config.yaml
moe_layers: [2, 3, 4, 5, 6, 7, 8, 9, 10, 11, 12, 13, 14, 15, 16, 17, 18, 19]
router_score: "softmax"
balance_loss: 0.0079
vocab_size: 8192
positions: "learned+rope"
init_std_up: 0.0684
Below are experts of layer 5 (counted from 0) of a mixture-of-experts language model. Rows are named router (the router's row for the expert) and show model dimensions 0-127. Each number is 128 + 32 x the weight over its row's rms, rounded and kept within 0 to 255.
After each expert's rows: a language model's description of what the expert responds to. This comes from a sample of Wikipedia text that the model never trained on.

# expert 8
router [155  92 116  78  76 127 166 101  87 100 156 174  96 145 153 165  67 133 150 158 151 105 148  94 104 109 107 115 158 155 128 105 167 176  90 137  79 111 153 121 145 106 106 166 180  91  82 114 100 113 175 159  91  69  72 107 129 123 120 134 159 128 167 119 163 110 149 173  97 109  92  82  93  95 112 153 171 140 102 172 108  96 159 163  91  94  82 152 116  95  88 166 108 156 123 119 168 163 164 143  87 141  83 134  70 114 159 145 165 154 151 145 172  86 147 152 158 106  82 102 122 191 168  98 170 183 144 163]
Sentence ends, table cells

# expert 61
router [147  88  99 127  74 118 190 100 122 105 151 179 102 136 144 162  91 129 158 158 174 113 131 104 104 129 124  97 170 154 142 118 172 187 103 140  96  95 167 126 125 107 109 171 206  85  74 124 118  88 156 167 102  77  87 101 113 114 139 157 171 129 158 141 134 124 169 147 103  97 118  97  82  88 121 151 149 150  98 182 119  94 178 169 100 121  89 145 120  93 105 152 129 134 147 117 199 154 164 153 116 175  99 108 101 110 158 143 155 121 160 150 179  76 162 171 180  89  78 106 136 192 169  89 151 184 140 138]
Closing parentheses and quotes

# expert 48
router [156  85  79  87  80 142 173  92 119 108 149 142  91 111 132 151 130 114 132 198 151 139 121 103  86  78 123 113 146 146 125 106 155 133  92 190  95 117 127  93 147  95 108 178 173  87  92 142 108  76 163 174 119  93  82 134 102 140 147 150 154 171 142 201 142 129 158 120  74 131 125 113  97 105 131 141 190 149  97 183  98 106 160 166 118 131  62 153 112 104  99 136 131 150 139 130 172 152 152 191 112 128 124 118  55 133 156 150 165 160 164 142 195  69 147 144 159 120  96 113 146 143 152  73 132 130 210 137]
Foreign name syllables

# expert 38
router [142 123  91  68  97 108 176  83 103 104 168 170 104 167 158 175 111 143 143 142 126 133 168 119 105 110 119  94 188 150 117  72 156 171  96 138  92 114 135 144 146 102 132 152 152 107  81  98 116 110 159 160 129  95  84  89 103 109 127 131 146 175 177 149 145  96 185 164 103  86 114 100 102  66 100 173 188 138 105 173  71  98 174 177  95  86  83 133  91 140  98 174  91 170 109 117 174 142 143 150 116 127 117 132  94 101 142 155 161 126 163 151 147  88 168 137 159 106  76  84 121 187 176 114 146 156 169 167]
Infobox and table separators

# expert 63
router [109 100 106  78  89  90 176  82 130 121 148 143 107 140 142 156  98 192 154 128 126  90 152  81 105 137 142  56 166 142 153 117 169 169 104 133  75  88 114 112 167  88 139 149 155 109 120 142  70 129 167 162 145  98 111 139 131 109 116  97 143 165 154 110 158 130 142 171  94 151  70 123  88  91 122 149 138 110 123 188 126 112 137 165  84  94  75 178  74 100  96 162 132 129 161 107 164 153 154 151 121 132  77 156 130 113 157 157 149 107 153 108 154  88 169 149 190 109  77 114 128 159 144  72 186 230 128 137]
Word-initial single consonants

# expert 10
router [172 103 131 123  86 120 150  53  98 100 158 154  78 155 143 145  96 160 152 147 181 129 138 104  71  77 118  51 176 153 178  96 136 153  73 135 108  95 136 136 140 127  95 169 177  83 115 119 115 128 154 155 117 111  80  97 131  95 118 142 153 188 163 141 156 120 186 137  94 142 114 113 109  75 121 144 183 147  84 193 101 102 175 149 103 121  95 130 119 138 123 132 113 140 119 134 169 146 177 182 117 152  61 109  58 138 155 166 149 124 158 157 133 130 145 142 161 102 119  67 120 187 165 115 189 152 124 140]
Infobox and table structure

# expert 5
router [163  99 121  78 102 151 147 112 140 115 153 164 137 143 159 160  93 149 121 158 133 122 171  93 119 121 114 132 146 155 165 119 213 160  83 131 109 126 126 114 153 114  81 158 185  99 101  80 113  74 143 141  75  97 105 121 122 104 137 155 193 139 171 163 147 152 164 139 126 108  76 111  68 103 106 195 163 147 105 184 109 100 157 180  65 123 111 153  84 103  71 158  87 120 138 115 153 131 165 148  99 149  98 131  56 133 150 120 143 135 157 139 173  61 171 138 166 115 117  91 160 140 149  86 202 155 160 111]
Foreign-name word pieces

# expert 34
router [131  75 102 105  95 155 164 100 115 128 158 163 101 116 175 142  57 149 143 150 150 116 144  85  95 103 121 103 168 138 141 141 160 155 104 134  97 125 180 121 149 105 133 165 184 105  78  93 122  91 170 149  85 106  80 110 160 118 133 130 164 156 160 157 166  82 141 145  92 117  84  88 103  85 139 169 196 125  76 184  99 106 161 166 109 130  95 136 127 109  91 174 115 145 133 134 163 173 175 162 104 167 117 132 100 146 167 152 158 134 154 166 186  69 107 158 155 100  87 102 144 164 146  82 163 201 168 171]
Dates and scores

# expert 59
router [175 103 129  55 104 119 166 109  97  84 184 172 101 161 126 135  78 149 160 171 157 139 113 151  47 107 106  94 195 142 113 114 184 203 113 167  86 121 156 148 135 117 146 163 147 105 106  75  93  80 163 155 118  85 108 102 130 140 147 132 158 134 170 138 131  93 158 141  78  96 106 112  81  99 146 158 145 117  78 147 116  44 151 150 105  78 114 138 129 134 109 146 102 176 124 108 149 168 138 156  96 168 110 169  88 119 151 120 144 153 151 172 146 101 143 159 172 105  94 105  99 156 152 119 148 165 191 155]
Prepositions

# expert 0
router [143 103 124  76 117 151 183 102  94 124 157 159 100 153 157 134  91 153 152 179 129  99 141 104  70 135  92  75 153 122 121 119 138 137  63 127  98 124 125 129 132 119 132 138 171  72  99 106 102  72 162 153 108  78  97 133 151  92 150 156 158 143 157 118 174  94 107 170  94 110 107  98 102 106 106 188 150 151  93 178 112 117 167 165  75 112 109 139  90 100  57 164 139 170 119 116 162 157 131 158 103 179 113  98 100 111 191 145 153 141 180 181 152  96 105 145 164  82 105  67 157 157 148 122 198 148 167 180]
Word-start fragments

# expert 4
router [179 108 115  79  96 142 143 102 104 106 164 149 110 144 123 150  89 142 140 140 135 111 147 108  95 103 135  78 176 137 148 121 151 196  80 137  84 134 175 130 155 115 100 162 154 116  96 109 105 103 165 142  99 107 108 125 116 119 110 148 170 166 161 150 176 121 119 186  87  82  86  76  87  85 145 196 173 129  87 189 122  99 155 166  80  94  96 204  89 135 102 126 125 145 153  82 173 145 151 169 110 172  68 110 113 100 155 155 161 122 139 128 167 112 165 128 153 103 108  75 121 189 173  72 143 170 148 151]
Lowercase word-opening fragments

# expert 49
router [170 119  48  86  73 165 172  68 100 133 155 197 136 123 156 145 114 188 172 177 147 122 156 115  82  58 124 126 168 142 152 107 153 155 118 138 110 150 159  98 119 110 127 176 172  63  80 141  95  93 143 137 120 100 103 127 135 110 117 134 150 135 125 169 147 107 146 122 102 115  83  91 116 113 137 133 165 124 109 194 104  96 174 157 116 118  94 116  62 111  69 150 111 163 151 111 130 145 161 154 131 116 126 136  78 131 160 137 155 148 162 150 166  60 126 152 173 122 111 113 160 185 202  64 155 143 124 121]
Vowel pieces inside names

# expert 44
router [139 116 120  98  81 130 175 109 109 120 195 155  78 151 173 137  88 126 109 173 143  89 151 101 117 117 151  67 159 178 138 119 147 148 101 137 100 123 151 117 123  90 137 204 170 101 102  89 111 101 172 161 106  88  98  81 116 137 104 156 178 185 171 153 151 112 157 144 137 120  92  88 113  79  93 165 135 135 102 179  83  96 158 155  78 133  85 149 104 117  88 152 136 161 105 116 163 159 136 187 119 137  85 145 128 132 215 146 141 137 170 128 168 105 171 149 143  73 112  81 114 138 187  92 177 171 137 119]
Word-final suffix pieces

# expert 2
router [142  66  59  83  92 132 211  95 113 130 129 158 132 144 159 153  86 144 119 160 107 140 155  99 110  98 129 133 138 182 130 131 206 170 103 146  80 130 149 162 141  80 118 148 189  87  82 131  96  96 138 182 113  96 111 100 107 105 158 132 143 117 159 150 130 116 142 139  86 117 123 103  78 122 101 174 156 129  88 171 110 122 155 164 120 113  92 136  83 112  86 177 126 135 140 122 148 136 156 149 119 123 128  94 110 121 196 135 156 138 153 195 136 106 170 193 201  57 125 117 156 157 191  85 163 155 144 114]
Name-ending vowel pieces

# expert 52
router [122 122  78  95  85 167 200 106  90  99 167 155 150 131 135 151 121 193 149 173 124  86 152 104 104  97 154  80 155 121 171 105 181 160 111 101 106 132 148 112 188  96 128 142 162  58  99 125  93  93 154 168 116  70 110 108 145 113 143 138 172 146 149 146 196 111 151 152 108  82 126 100  92  86 127 140 117 133 103 181 116 120 162 144 129 104  79 121  86 107  89 173 139 160 103  79 151 130 121 155 105 146 127 145 107 107 183 168 132 102 134 172 157  76 212 136 160 102 105  78 150 143 160  76 175 170 139 129]
Inner word fragments

# expert 17
router [154  93  66  87  75  92 170 121 111  94 152 144 102 141 155 172 122 138 159 140 173 115 103  76 107  97 112  97 138 151 121 125 163 171  92 137 112 146 130 124 132  65 122 151 199  50  89 107 126  77 154 165 139  76  54  57  99 109 141 203 174 157 138 128 132 154 157 146 129 127 108 117  81  94  78 152 126 149 107 172  75 120 155 160  93 135  99 144 101  96 130 140 143 118 117 113 170 188 147 163 113 129 113 157 106  91 172 127 135 119 144 151 192 117 169 171 163 127 102 122 129 160 161  98 151 186 143 119]
Plural and word endings

# expert 60
router [109 122 105  77 103 129 149  94  95  79 163 159 137 145 138 141  74 160 166 148 151 151 140 125 101  70 109 108 167 139 100 130 174 161  82 125 122 114 181 145 143  89 140 155 132  99  68 111 107 104 182 142 112 105 104 136 136 124 111 124 159 151 172 177 166 124 145 135  70  99  76  81  94 100 105 156 183 170  70 167  99  88 156 131 126 105 123 155 120 114  97 165 143 150 112 141 146 144 176 125  83 140 129 148  95  98 182 172 148 170 208 158 193 108 174 147 154  82 105  82 116 175 152  99 158 167 153 189]
Adjectives in lists and tables

# expert 19
router [154 124  65 108  74 121 181  98  98  68 177 147 128 153 175 140  93 131 125 157 144  91 128 128 118 109 119 105 170 178 122  90 153 147  72 105  95 149 162 111 130  76 106 171 170  81 101 117 127  61 156 193  97  60  73  90 111  96 140 144 140 155 190 127 170 136 165 136  87 111  84 117 100  97 116 133 136 125  79 152 117 107 162 147  97 145 140 176 122 122 114 153 122 103 123 129 197 161 161 202  88 153 125 131 111 123 181 146 138 151 153 151 142 122 169 161 143  76 127  96 117 147 142  45 129 140 142 150]
Abstract noun and adjective suffixes

# expert 57
router [108  95 117 105  88 117 137  71 111 106 146 145  95 130 152 190 106 131 132 126 174  84 184 128  80 128 145 100 159 182 155 127 155 146  86 134 112  93 129 124 137  77 136 187 160  95 101 113 122  78 161 130  74  96  93  79 137 110 132 123 193 175 133 141 147 123 165 201 112  85 108  80  89  99 139 127 157 154  74 181  92  93 185 151 103 122  82 124 118 149 110 139 123 150 157 135 147 164 186 167  99 128 112 102  65 130 173 153 152 102 150 144 166  78 133 155 160 102 116  99 118 176 148  88 179 186 156 155]
Digits in coordinates and numbers

# expert 45
router [130 105  65 100  99 146 154 106 117 105 172 181 118 165 175 144 101 152 177 140 150 105 135  69  87 104 110  87 166 150 135  91 163 153 117 153  97 166 152 108 182  97 125 164 158  68 103 144  98  78 151 126 130  67  97 123 104 120  96 154 140 152 172 113 199 147 138 140 111 110  92  78 130 116 121 169 155 138  72 173 111 106 150 161 102 114  98 150  83 163  69 198 139 134 119 126 163 163 162 155  99 136  80 131  88 105 152 128 153 121 156 171 184 106 136 138 163  93 136  80 118 151 199  71 163 138 147 145]
Word-start stems

# expert 58
router [142  96  95  96  66 115 141  98 120  99 144 142 127 107 171 153 101 145 138 163 127  71 138  99  98 125 120  88 197 176 130 119 139 179  53 101  98 138 147 107 140  79 122 169 172  85  77 142 141  95 164 133  87  80  73 107 111 108 139 173 131 128 178 120 166 126 170 130 130 115  67 140  75 107 151 130 175 176 108 158  91 110 133 148  82 126 129 143 133 106  87 174 156 131 131 158 165 151 171 175  97 199 144 146 114 115 166 172 156 129 151 164 127 131 168 159 135 132  94  76 121 187 129  76 184 148 138 171]
Institutional and field nouns

# expert 53
router [111  94  84  78  78 152 159 114  98 110 197 161 121 168 137 158  97 165 137 177 120  96 120 102 108 120 130 119 185 136 127  96 138 170  95 134  89 135 173 131 161  85 125 177 165 104  90 137 129 102 139 173 124  94  92  82 124 151 138 152 170 152 158 112 175 118 160 152 108 137 120  91 125 104 138 126 153  97  96 159 101 114 157 152 125  98 112 155 116 100  32 176 109 185 126 124 176 193 157 175  66 138 103 149 112  99 209 121 158 109 132 156 132 127 159 189 148  59 119 109 115 138 175 109 169 127 173 111]
Verb endings and of

# expert 21
router [141  80 103  89  88 125 180  92 112  97 174 167 101 132 154 156  83 150 152 162 148 123 152  88  91  96 107  93 166 151 141 111 161 164  86 138  98 114 161 118 153  85 133 172 184  86  92  99 109  94 170 150 105  76  92 112 125 139 134 138 168 158 170 144 154 128 171 154  91 113 102  92  98  89 125 162 177 142  89 177 104  91 177 169  83 113  90 145  82 130  82 162 136 151 150 126 171 158 167 168  94 151  97 117  83 104 158 155 182 126 170 138 178  98 145 156 170  94  85 102 125 171 167  90 161 164 156 142]
Pronouns and line breaks

# expert 28
router [127 101 123 114  81 111 154 109 107 121 179 158  83 163 193 166  81 135 148 149 157 144 164  79  64 137  99 106 168 108 105 117 162 159 101 117 120  97 123 124 198 109 142 156 160  66 110 109 119  76 150 147  87  96 106 115 132 143  94 136 174 149 161 127 134  97 149 136 130  98 127 118  47  77 122 118 197 130  81 185 123 117 179 149 103 132 116 179 121 144 104 141 152 125 160 103 163 148 144 141 102 172 131 110  99 144 162 132 163 133 159 134 123  93 155 137 159  64 113  69 130 218 206 113 132 171 116 161]
Line breaks and openers

# expert 16
router [175 109  85  95 115 110 179  30  94  92 195 136 110 139 140 146 117 132 144 163 132 101 166 113  93  91 121  59 166 118  96  82 157 137  67  92 113 130 121 104 130 100 103 144 176  82 117 112 113  82 188 164 113  58 105 127 113 147 127 157 170 164 140 148 165 132 175 182  70 109  67  85 100 102 124 153 117 138  81 177 107 119 159 149 100 136  69 135 104 118 123 116 149 128 171 113 187 145 144 152 105 154  87  88 114 149 150 170 147 106 148 135 141  92 179 140 155 111  97 111 148 163 124  99 144 160 161 155]
Mid-word stems and suffixes

# expert 12
router [118 104 102 101 108 165 152 105  79 102 163 143 116 116 178 189 107 187 140 139 129 132 103 113 109 129 116 108 173 157 122 104 143 171  92 106  99 129 169 155 107  50 140 149 171 103 115 107 122  80 150 161 103  87  78 111 100 106 113 172 180 166 169 149 144 115 177 147  94 128 105 126  75  90 121 172 156 151 105 176  82 100 152 149  91 109 111 146 106 126 103 141 134 146 164 134 162 143 192 188  37 161 106 108  67 145 192 155 156 161 149 182 143 113 153 147 169 100  89  97 127 146 151  93 165 157 163 130]
Roles and organizations

# expert 14
router [147 120 100 128  80 122 144 106 127  85 174 176 117 129 166 181  94 135 168 140 149 100 126  74 124 118 149 140 137 122 115 119 180 158 101 151  77  99 148 127 152 104 154 157 226  90 103 131 109  81 164 166 108 103  98  79 111  95 145 135 158 143 155 158 122  92 165 135  83 103 119  75 101  71 130 172 175 124 103 153 131  90 149 180  76 109  97 133 106 142 115 163 148 165 133 120 157 124 145 186 104 158  97 119 104 120 186 155 167 141 157 153 159 108 152 167 159  88  62  68 150 180 127  88 143 186 181 148]
Commas and conjunction and

# expert 37
router [163  87 119  73  74 153 176  77 133 114 160 145 123 144 171 171  75 171 146 138 171 134 130 121 114 123 127  84 175 129 151 131 169 153  99 117  95 117 173 133 131 113 123 184 167  76  89  94 134  96 167 161  92  92  86 119 110 105  88 103 160 123 179 164 155 139 198 146  92  66  79  81  70 113 100 151 129 135  83 174 115 121 181 139 100 123  80 138  87 125 110 153 152 155 137 130 157 110 156 166 106 121 122  99 106 125 180 166 136 115 161 186 186 102 144 136 179  96  98  90 128 160 116 104 181 147 144 166]
Nationality and name endings

# expert 55
router [ 98  47 131 109  78 110 207 116 108 107 172 177 112 105 144 145 115 149 143 122 114  91 141  67  91  92 159  71 151 133 120 131 171 146 116 131 101 136 168 155 137  70 128 178 186 113  84  86 107 135 156 141  82  96 118 110 132 120 104 155 135 137 180 163 144 121 146 161 111 121  92  54  82  76 151 154 197 136  97 181  78 118 144 165  88  91  99 143  78 140 105 152 121 130 119  88 155 148 162 176  83 120 116 110  89 131 144 127 121 131 155 125 151 112 138 164 193  93 110  92  96 174 148  84 129 165 166 138]
Year and number digits

# expert 33
router [120 106  91 109 101 115 141 103 115 113 172 189  91 141 185 161  96 157 149 158 167 142 138  91  80 136 110 104 180 115 101 115 154 162 107 148  99  86 141 114 196  97 148 164 148  88  63 101 119 105 154 157 109  95 116 146 143 137 106 157 149 145 170 177 129 123 148 137 132  93 139 128  77  81 153 139 184 150  91 184 102  97 173 171  89 120 116 168 107 120  99 174 140 134 140  91 159 155 169 137 104 150  98 148  97 155 175 152 163 151 145 129 147  86 163 140 158  91  89  78 129 233 189 120 127 177 123 179]
Opening brackets and headers

# expert 54
router [137 110  88  97  91 136 148 104 109 107 190 163 110 133 138 159  92 146 128 134 164 127 150 117  75 114 115  87 181 140 136  79 154 134  81 139  85 123 124 106 156 113 124 146 156 102  83  99 109 105 160 159 120 101 101  85 113 137 120 152 139 157 148 156 159 104 172 146  80  83  77 109  96  79 105 128 211 160  88 175 100 108 185 162  83 123 120 158 116 135 123 149 102 127 125 114 157 169 160 160  84 186  66  89 100  86 153 168 195 124 176 157 145  88 133 156 158 103  94  95 142 215 163  98 152 179 135 135]
Infobox and table fields

# expert 24
router [173 109 105 112  47 164 153  78  86  90 172 195 122 116 154 169 121 140 148 142 147 119 143  64  74 101 146 127 164 146 113  81 145 174  87 110  99 143 148 136 130 102 111 162 173  88 100 118 123  78 134 195 124  56 118  93 137  82 124 131 182 149 144 134 154 135 170 165 101 119 120 113  94 112 132 131 145 112  79 170  78  63 169 162  79 119 108 170 100 101 102 130 111 128 158 100 186 155 136 181 108 171 115 105 102  91 136 145 178 138 158 149 130 112 160 162 138  88  75 112 116 165 144  87 167 150 127 154]
Adverbs and modals

# expert 26
router [150 137  95  82 110 129 134  88 110 117 153 146 101 126 172 146 126 134 192 186 133 139 156 104  73  89  81  72 154 153 175 135 174 184  98 178  85 108 147 102 179 119 168 168 185 106 102 118  92 129 150 131 105  82 116 154 124  82  87 165 130 148 138 183 125 150 146 125 100 116  87  79 102  86 120 140 169 126 115 182  75 100 138 182 113  95 100 153  71 139  78 127 145 138 116 139 158 137 160 166 122 154 124 125  90 125 128 169 164  95 190 120 174  70 132 151 177 118 108 140 142 187 158  96 175 177 119 140]
Capitalized name onsets

# expert 46
router [128 107 121  94 100 144 137  57 120 117 159 160 105 124 150 116  97 131 155 157 121 123 145 110 117 108 127 106 156 139 137 119 202 160  91 115  66 107 163 150 142 100 114 168 149 104  95 111 138  92 140 129 125  70 112 124 158 115 126 158 109 134 179 158 140 136 163 147 102  90 107 102 101 108 116 177 226 118 103 185  92 106 162 173  93 121  72 143  96 127  64 153 131 155 178 107 164 165 175 166 107 138 117 127  46 125 149 129 138 131 211 130 142  89 132 172 214 105  86  95 123 145 152  59 156 157 136 142]
Romance-language names and words

# expert 32
router [159 128  58  80 100 101 184 109  99 114 169 156 113 144 200 161  82 151 150 141 129 119 127 120 103 122 104 117 159 139 124  64 172 170 104 138  95 111 161 148 157 108 161 155 150 109  94 113 107 118 170 153 112  93  86 106  93 125 163 128 154 154 166 120 159 102 145 132 136  84 112  96 121  87  99 176 173 165 104 157  71  78 174 197  71 101  82 138  93 162 102 152 102 196 126 120 163 126 133 160 109 144 103 121 106 110 150 146 171 131 166 155 162 110 185 130 176 113 106  68 117 196 173 107 135 168 158 136]
List-introducing colons

# expert 7
router [148 128 126  90  89 138 170 107  79  80 156 153 123 145 144 138 113 157 160 160 149 116 151  97  98  78 125  79 168 116 152 136 158 171  91 134  63 132 155 144 176  96 156 147 180  97  95 141  81  89 143 134 104 111  95 111 122 113 112 152 196 166 173 156 136 116 163 158 104 122 106  93  80  72 133 167 169 124 109 194  81 114 175 177  95 108 113 155  80 120  90 169  96 139 158 116 174 143 156 157 101 149 101 129 104 115 181 134 150 128 157 145 161  80 135 203 160 101  98  91 128 167 189 111 178 170 147 151]
Short name prefixes, foreign particles

# expert 56
router [172 114  88  84 102 136 151  56 103 113 152 158  81 111 138 162  70 125 126 212 145 114 136 107 102  85 118  96 157 149 145 104 169 144  90 156  86 129 179 114 159  81 118 156 175  84 107 114 108 102 147 158  63 102 118 112 123 135 130 144 169 170 153 174 149  91 155 130 114 105  63 109 114  85 103 169 159 141 107 184  97 111 156 175 100  85  88 136 102  96  91 152 136 156 115 139 143 151 138 136 142 141 121 154  47 140 156 133 193 104 211 164 166 100 141 133 178 127 104 110 158 133 170  99 150 153 152 142]
Mid-name syllables

# expert 36
router [144 127 104  98  79 121 161 111  90 114 182 184 122 119 147 140  68 168 168 154 134 104 143  86  70 123 109  84 185 149 144 116 162 183  87 141  75  94 131 142 146  91 113 164 169 111 106 113  90  75 206 170 121 117  84 128 131 121 122 153 158 154 183 142 144 107 158 126  90 123  96 112  70  83 100 165 177  96  93 147 128 108 193 161 106  93 108 116  97 132  63 137 130 127 148 109 147 195 156 137  79 158  99 131  99 103 132 128 158 136 152 154 178  73 149 134 159 119  96  77 123 153 162 106 142 181 146 144]
Line breaks and sections

# expert 6
router [145  82 113 102  81 125 168  75 109 107 157 176 101 103 150 147  91 167 166 138 170 113 152 130  86 108 110 106 143 136 137 122 168 161  87 152  92 124 140 111 158 103 124 178 161  91  91 107  97  87 171 131  77  84 100  89 128  92 137 155 166 140 179 127 148 128 170 143  94 139  71 105  84  94 114 165 170 154  86 197  92  99 144 161  92 118  85 143 116 117  89 147 128 140 163 134 181 130 172 167 104 173 109 120  65 131 173 159 183 106 175 158 149  92 140 177 149 114  89  93 142 155 161  71 180 159 140 158]
Places and institutions

# expert 40
router [151 112  96  94  71 113 139 123 138 134 177 194 119 100 188 126  67 155 136 151 195 113 134 101 101  72 141 118 141 101  87 107 135 171  69 177 109  83 202 144 160 119 154 149 156  88  98 117 129 143 171 143 134  99  95 101 100 160 105 148 155 146 186 123 191 113 143 136 124 139 129 117  85  96 135 136 146  98 100 158  65  77 154 146 115 125  90 127 105 120  94 148 107 154 160 154 159 198 137 137  76 197 118 106 111 116 159 107 152 123 152 144 142 123 183 207 160 125 108  74 149 154 126 111 162 164 134 170]
Main verbs and auxiliaries

# expert 47
router [108  66 110  98 115  96 160  85 107 105 149 161  74 156 178 171 113 157 144 133 162 130 146 112 109 114 124 111 159 152 136 110 189 139 101 158  91  96 153 125 162 127 144 154 154 104 118  94  81 125 154 146  69 102  88  92 116 123 135 156 167 171 143 165 145 129 197 150 111 116 118 123 106  97 114 116 191 145 108 161  73 103 174 181  96 100 121 142  73 144 123 178 104 188 138 145 155 108 171 153  57 163  74 126  90 115 162 116 157 151 177 167 120  89 143 158 164  98 103  64 117 201 154 108 157 166 148 162]
List and infobox punctuation

# expert 3
router [143  88 106 112 122 132 147 114 105  83 186 201  64 148 164 114  55 127 137 132 146 114 139 113  72  94 146 109 177 150 116  96 156 211  97 156  92 144 182  98 129 104 160 167 144 108 117  96 116  75 166 127 127  92 124 127 132 124 123 137 164 107 147 122 148 107 149 171 101 136  97  91  95 121 111 172 161 108 105 149 109  97 158 134 113 116 112 132 110 155 115 128 126 168 121  76 165 178 145 180  77 188  89 149 130 162 177 117 153 111 130 174 152  90 133 203 155 107 121  65 128 194 133  88 160 167 179 169]
Prepositions after verbs

# expert 13
router [130 114  86  78 116 133 174  85 111 122 140 157  79 167 162 146 124 143 162 156 127  99 162 100 104  84 124  88 164 187 172  99 181 182  72 125  93 108 134  96 164  83 143 145 186  99  91 136  92 121 182 145 115 102 105 121 138 112 106 137 143 165 145 160 111 141 145 168 111 113 103 118  96 107 125 145 148 123 109 183 124 105 154 168  53  85  94 146  92 140  87 135 155 183 135  78 160 130 123 185 101 143 105 109 133 109 147 114 155 117 186 153 193  78 132 169 197 102  87 127 119 185 157  80 170 165 110 150]
Word-initial capital letters

# expert 1
router [174 127 110 112  77 120 189  92 107  97 158 164 112 139 180 138 100 155 143 164 153  93 170 103  97 114 144  88 160 137 125 135 151 162  95 108  93 128 137 116 151  83 129 205 180  67  82  73 101 103 146 167 120  65  95 126 140 124 106 135 170 163 162 129 155 103 155 157  92 138  72  98  95 112 138 169 143 128  71 177 104 104 172 169 100 126 101 164  98 106 105 140  97 139 146 108 142 155 181 167 117 131  97  86  79 109 190 125 170 153 150 135 144  82 172 155 165  84  81 104 147 168 173 108 143 173 147 134]
Mid-word pieces, clause ends

# expert 29
router [137  87 106 126  89 126 152  39 104 119 163 131 114 113 148 151 106 108 123 152 117 131 132 129 113  75 108 103 145 183 123 106 167 173 111 168 123 106 152 100 150 106 127 141 154  92  80 108  85 113 187 157  98 117  98  71 144 109 154 137 197 144 177 152 148 128 150 189  78 127  74 115  77  86 129 165 187 136 100 157 112 129 176 142 102 105 123 135  86 142 114 146 124 172 159 111 176 175 151 209  65 154 108 141 111 113 153 156 184 150 148 107 144  95 137 171 144 101  58  97 140 146 147  90 171 150 156 177]
Words after the

# expert 41
router [126 107 137  97  83 153 164 108 125 107 164 160  94 138 146 157 114 113 144 179 154  91 138  36  80 135 169 110 163 154 137 104 148 169  79 179  93 100 152 130 128  82 131 168 150  89 100 121 125 121 157 160 136  64  96 132  94 128 112 119 200 144 195 137 162 100 145 165  97 150 100 120  61  91 136 132 143  95 122 166  96 107 176 163 127  98 125 151 129 109  60 150 139 168 141 138 160 153 154 210 103 168 102  99 115 136 157 122 187 120 159 157 141 132 178 179 145  87  94 112 136 176 139  77 166 166 128 130]
Action verbs in narratives

# expert 25
router [153 136  91  73 108 147 149  80 127 142 165 148 111 145 150 167 121 181 162 176 138 106 170  86  85 114 107 120 160 176 162 108 170 162 105 153  73 126 130 116 155  82 152 156 165  95  88 135  88 103 151 169  70 100 112 143 150  81 101 113 122 135 137 130 135 137 159 177  88  86  91 106  80  84 148 131 155 107 116 178 106 132 160 135  69  99  84 183 120  99  98 171 121 145 111 136 152 115 158 146 118 149  90 153 104 117 150 140 165  82 175 114 175  67 142 132 179 140  77 145 129 207 147  72 175 188 127 129]
Capital letter name starts